python train.py --d_expert=32 --hidden_act="swiglu" --num_attention_heads=2 --norm_eps=1e-05 --attn_scale=0.125 --optimizer="adam_variant" --warmup_steps=367 --doc_mask=true
Below are experts of layer 4 (counted from 0) of a mixture-of-experts language model. Rows are named router (the router's row for the expert), gate (a neuron's input weights, with its number), up (a neuron's input weights, with its number) and show model dimensions 0-63. Each number is 200 + 30 x the weight over its row's rms, rounded and kept within 0 to 999.
After each expert's rows: "gets" lists some tokens that make up at least twice as much of what it gets as of all text; "comes after" lists some tokens at least twice as common just before its tokens as in all text. This comes from a sample of Wikipedia text that the model never trained on. Tokens count by the router's weight.

# expert 87
router,217,174,266,182,223,175,220,210,248,244,170,203,222,202,241,216,231,198,158,198,247,241,176,208,190,185,185,156,224,166,235,146,237,235,159,198,212,204,170,199,194,208,227,164,131,216,206,218,176,199,148,213,199,185,162,157,229,187,204,188,230,203,210,246
gate0,175,200,184,212,237,205,185,218,204,191,192,211,205,229,200,136,257,166,208,242,177,184,161,172,198,140,220,213,144,222,193,206,196,208,207,180,219,174,163,229,201,234,136,181,241,224,188,210,183,146,164,175,196,179,249,241,243,177,183,222,168,192,206,226
up0,160,188,214,202,180,192,188,197,169,220,184,188,217,224,223,165,169,231,200,189,189,151,141,187,187,188,123,236,176,199,240,201,214,179,228,233,215,202,247,204,189,186,118,169,168,181,201,205,186,189,225,154,174,211,227,235,206,217,194,142,245,241,240,193
gate1,187,212,237,218,157,166,204,198,166,215,211,172,257,182,164,148,205,180,180,270,178,241,175,215,235,188,166,181,212,186,200,212,257,171,204,212,194,216,176,275,213,200,204,173,138,179,208,213,175,196,143,190,185,191,168,208,217,236,185,170,256,162,270,196
up1,221,174,155,175,265,229,194,191,235,169,239,214,167,243,278,236,192,197,202,158,228,192,252,185,157,176,222,219,200,196,197,189,184,207,192,193,209,207,228,189,210,212,263,240,165,250,198,208,247,203,226,198,210,196,217,189,194,170,244,199,155,206,173,219
gate2,259,164,219,177,202,179,245,164,204,216,160,213,205,181,219,222,207,180,148,164,252,240,226,212,169,166,243,192,246,169,251,182,254,232,147,209,230,207,150,167,177,227,198,197,174,202,184,223,177,248,181,180,184,167,191,143,161,169,207,160,223,168,214,216
up2,245,165,214,178,210,179,243,153,213,199,159,214,207,177,213,220,201,175,144,172,248,253,200,214,174,171,240,184,238,166,248,180,246,232,153,210,231,205,165,174,172,219,203,207,157,209,191,216,179,249,181,185,186,182,190,146,168,156,216,170,217,177,211,211
gets: " the", " The", "h", " \"", " W", "=="
comes after: " of", ".", ".\n\n", " in", " for", " to"

# expert 0
router,248,181,167,211,237,194,144,214,232,193,146,222,169,246,150,181,190,163,223,220,177,176,188,218,200,253,226,150,189,260,210,136,239,228,162,168,225,202,140,192,218,198,211,180,224,231,153,254,211,179,230,231,221,187,213,196,223,162,181,202,222,190,158,177
gate0,132,198,232,244,232,199,219,221,191,196,179,223,194,208,235,190,179,179,234,214,237,208,195,201,245,126,194,200,218,224,202,241,183,239,170,191,187,281,214,191,182,190,238,209,166,218,227,204,207,255,173,194,236,195,188,187,229,165,204,188,225,235,192,232
up0,163,234,255,242,194,214,179,227,191,209,200,216,190,201,221,208,214,167,212,261,238,166,212,215,214,148,213,179,193,198,222,273,180,218,185,180,193,200,184,203,175,220,221,197,160,195,267,189,250,218,215,185,237,192,194,236,215,176,219,235,234,229,161,242
gate1,197,200,212,210,183,187,189,240,211,235,211,195,205,204,214,208,206,197,259,251,277,183,188,201,197,141,202,182,206,216,171,180,185,189,189,196,175,217,207,183,218,224,193,231,208,219,221,208,150,215,152,218,217,207,188,215,267,201,251,235,220,212,253,226
up1,210,182,199,218,241,267,253,166,199,147,199,203,221,230,158,195,145,204,189,122,132,239,206,196,187,249,217,215,176,170,202,198,206,196,267,180,187,182,220,188,208,199,189,198,208,198,203,199,205,208,182,188,170,200,196,191,173,204,157,190,195,202,155,184
gate2,219,204,144,224,170,185,190,217,191,214,183,148,192,176,210,159,236,213,182,186,231,190,178,202,246,200,124,197,186,213,215,168,180,222,151,219,246,151,202,221,208,185,151,177,138,136,210,188,160,136,220,211,179,169,236,190,207,246,180,162,174,173,214,173
up2,211,261,211,192,193,145,180,197,164,197,228,198,171,182,228,164,226,202,239,199,218,223,155,163,288,210,181,233,182,180,216,188,207,210,168,124,226,187,193,191,151,197,140,207,190,140,230,187,168,179,216,217,179,180,216,183,178,237,202,118,232,208,179,210
gets: "er", " S", "4", " R", "r", "ar"
comes after: " ", "–", " (", "202", "201", "st"

# expert 75
router,236,190,226,270,222,176,259,155,206,236,138,272,147,192,185,226,188,243,229,188,231,209,239,233,251,223,214,180,209,167,182,160,164,210,193,189,227,156,196,161,188,137,150,152,215,207,204,270,188,217,182,222,188,129,231,232,172,217,190,216,208,214,190,240
gate0,176,249,181,160,118,202,180,208,211,213,192,175,210,228,245,130,202,187,168,211,165,225,182,164,214,189,188,202,191,149,229,231,222,159,219,185,218,181,215,224,215,205,189,210,187,171,224,230,201,229,156,175,171,220,222,227,195,242,196,209,208,197,229,164
up0,169,224,190,192,126,228,192,180,202,192,168,227,231,246,249,158,216,158,197,199,141,208,170,182,229,198,201,202,207,186,255,257,258,200,190,174,225,176,211,254,200,213,181,178,208,201,252,234,233,174,160,168,156,192,212,251,166,193,217,183,216,208,167,148
gate1,165,176,167,179,151,213,191,221,237,198,205,208,221,157,200,170,196,181,193,154,158,260,173,159,211,269,136,214,182,204,189,145,200,185,195,166,201,298,226,202,231,222,235,157,197,173,188,242,201,198,145,196,221,174,205,199,179,217,170,162,200,215,230,216
up1,223,222,193,219,276,213,174,202,176,215,185,188,146,281,232,213,198,221,214,209,218,207,176,232,208,153,247,244,200,188,201,242,171,214,234,241,195,125,199,179,153,160,190,209,239,223,240,164,211,207,226,190,187,243,204,267,187,212,151,190,192,174,171,175
gate2,198,211,242,271,206,184,196,218,184,206,163,261,153,202,189,271,212,129,202,190,210,194,216,215,249,166,178,163,185,214,177,218,213,202,147,176,192,223,215,186,209,228,216,203,192,236,208,217,197,248,111,158,222,191,230,203,146,219,202,213,180,215,259,229
up2,238,169,165,133,142,227,219,180,210,193,215,139,216,201,218,158,194,237,197,214,201,200,174,227,142,215,194,255,244,193,217,172,205,196,234,238,211,200,187,203,202,171,193,217,197,175,230,193,212,164,246,265,152,233,163,199,274,199,173,217,241,237,173,188
gets: " the", " a", "l", "r", "it", " an"
comes after: " of", " in", " to", " for", " with", " on"

# expert 93
router,235,206,162,215,170,206,154,287,174,243,246,178,188,169,207,224,175,255,235,210,222,210,162,226,212,199,216,207,180,208,221,210,220,239,239,214,169,139,176,227,207,210,164,213,128,158,171,215,209,156,200,228,174,213,213,209,207,162,175,235,126,184,240,197
gate0,206,194,242,256,200,196,150,250,179,246,221,147,215,177,216,214,186,226,241,224,198,212,211,227,238,226,239,234,171,239,192,206,152,250,188,217,157,180,212,213,192,219,198,271,170,199,183,198,191,187,180,229,184,178,238,235,195,170,153,242,170,195,231,221
up0,208,206,240,240,189,191,143,251,161,244,223,147,210,195,217,213,193,227,240,214,203,204,195,239,221,236,249,240,164,236,202,212,151,245,196,226,185,171,209,208,164,224,201,268,168,197,166,213,204,190,199,233,200,168,244,236,188,168,170,237,183,187,237,210
gate1,186,237,212,210,206,263,219,253,234,191,242,196,180,219,227,231,176,218,210,138,158,193,186,214,174,254,200,205,233,250,148,167,148,192,222,213,167,163,191,183,239,176,215,216,235,200,215,219,277,182,183,186,228,232,236,209,202,189,241,218,158,208,225,199
up1,217,185,204,181,225,129,194,149,194,212,178,202,200,211,191,180,205,208,175,208,257,176,223,200,212,154,199,179,215,217,237,212,242,240,171,163,209,244,259,250,197,215,170,186,203,195,199,172,100,226,212,196,158,166,168,189,147,209,178,153,226,210,183,231
gate2,202,258,155,213,209,189,194,246,218,178,194,215,171,219,211,192,166,252,208,238,189,199,211,231,175,220,207,207,192,236,170,116,182,180,173,195,198,244,180,183,192,238,228,151,160,190,208,246,160,229,185,215,214,200,234,206,158,213,169,158,243,217,225,226
up2,143,183,204,274,184,176,178,208,179,183,201,201,201,186,202,198,212,211,194,212,255,191,223,169,209,196,220,188,193,186,177,169,213,199,253,184,158,191,206,253,194,219,225,222,175,237,207,239,215,206,176,289,196,197,159,156,228,244,105,152,214,175,216,145
gets: " ", " in", " t", " T", " c", " for"
comes after: " |", " the", " and", " a", " was", " to"

# expert 61
router,201,174,171,226,244,195,184,238,242,184,190,195,214,186,233,132,170,212,233,194,232,198,117,238,209,167,188,243,212,192,227,171,207,221,211,218,246,152,208,224,185,230,162,136,154,150,148,189,180,189,201,138,234,197,232,223,218,204,211,187,147,226,238,205
gate0,221,197,258,230,233,198,179,229,156,150,215,235,174,196,190,204,196,211,221,147,210,219,216,244,167,143,215,210,209,182,188,250,166,202,204,187,191,230,133,260,233,212,157,206,227,217,174,208,217,137,195,180,287,196,233,215,184,222,198,179,200,204,147,191
up0,167,152,170,220,176,200,239,189,229,194,169,210,245,193,218,149,194,225,208,190,196,240,156,218,179,197,171,224,215,189,214,181,192,204,207,182,194,172,215,192,220,155,127,208,138,174,208,197,112,172,222,180,196,199,263,155,239,231,173,171,209,177,221,233
gate1,184,209,213,221,186,125,151,188,226,242,189,216,211,174,145,176,179,248,182,185,150,217,216,177,193,186,194,211,243,202,208,186,231,181,265,187,210,203,199,173,206,190,177,181,277,187,204,222,167,236,195,192,215,162,182,168,163,200,185,226,185,235,162,248
up1,190,232,165,189,266,268,214,202,235,161,176,181,142,235,242,197,237,186,180,226,221,179,165,217,210,230,235,180,144,224,204,197,199,197,155,214,186,201,192,239,174,199,228,210,170,241,218,193,187,182,217,223,184,224,238,216,174,231,180,144,223,170,242,107
gate2,202,143,222,217,189,219,181,238,186,140,172,212,210,193,206,154,204,240,244,173,191,233,186,249,175,168,192,217,250,164,178,249,189,187,216,167,192,216,188,239,242,217,124,202,144,195,197,191,157,147,199,171,220,188,259,194,235,231,166,177,192,168,216,200
up2,192,165,223,272,197,210,230,211,215,142,179,224,239,169,230,200,184,236,219,176,210,231,177,236,180,156,177,194,245,166,180,204,186,214,195,173,191,203,147,238,224,201,149,207,190,209,192,185,193,155,201,170,263,211,252,178,218,247,181,194,195,194,203,249
gets: " ", " in", " and", " Mar", " part", " July"
comes after: " |", "|", ";", ",", ":", " in"

# expert 11
router,224,197,195,195,210,160,248,187,212,240,202,267,238,255,197,237,196,185,191,153,224,165,208,182,219,180,176,229,221,227,231,183,209,246,158,275,174,214,188,218,207,217,225,204,230,203,209,180,177,229,175,255,175,159,186,225,162,176,196,192,179,199,176,225
gate0,201,191,158,240,125,204,162,210,178,263,249,228,175,205,196,227,216,132,149,196,157,193,233,186,206,174,194,130,208,172,200,138,139,216,199,208,170,196,165,183,204,199,207,190,268,160,225,237,188,159,214,196,220,180,229,207,205,227,138,121,221,258,179,214
up0,196,188,211,207,156,170,166,178,146,182,172,192,193,191,172,182,225,177,173,198,166,184,194,214,207,171,112,175,198,153,198,185,256,185,203,158,178,227,130,106,234,207,219,202,184,196,174,171,187,146,246,165,157,202,140,200,183,200,198,207,188,222,141,181
gate1,179,246,228,172,162,226,220,243,215,192,189,231,213,224,191,231,148,157,222,193,199,224,209,185,208,218,169,203,221,279,186,169,209,187,193,180,223,194,246,178,176,241,255,161,237,163,226,200,180,162,182,225,190,150,169,226,205,239,153,213,205,265,260,183
up1,252,144,155,208,280,174,172,185,183,232,226,163,172,173,204,192,222,208,193,206,183,191,188,253,191,192,239,216,190,135,230,225,204,220,194,216,177,186,172,224,241,166,150,187,187,235,199,190,226,238,208,199,243,238,256,228,172,189,249,170,195,152,141,219
gate2,164,158,209,192,186,231,171,229,191,213,228,177,256,244,220,192,221,159,166,214,175,171,189,205,202,205,122,202,214,170,191,177,193,147,213,186,207,206,181,244,249,163,156,150,237,224,219,206,220,234,159,199,171,194,158,252,205,181,174,127,198,194,193,192
up2,229,206,193,179,280,232,222,253,178,231,192,197,198,142,174,198,143,200,265,193,197,207,168,184,197,277,187,180,224,235,217,250,202,263,205,200,196,173,220,193,196,221,226,198,203,203,174,230,216,206,181,191,170,230,228,231,207,237,179,259,232,184,206,214
gets: " the", " M", " a", " m", " W", "w"
comes after: " of", " in", " to", " at", " on", " for"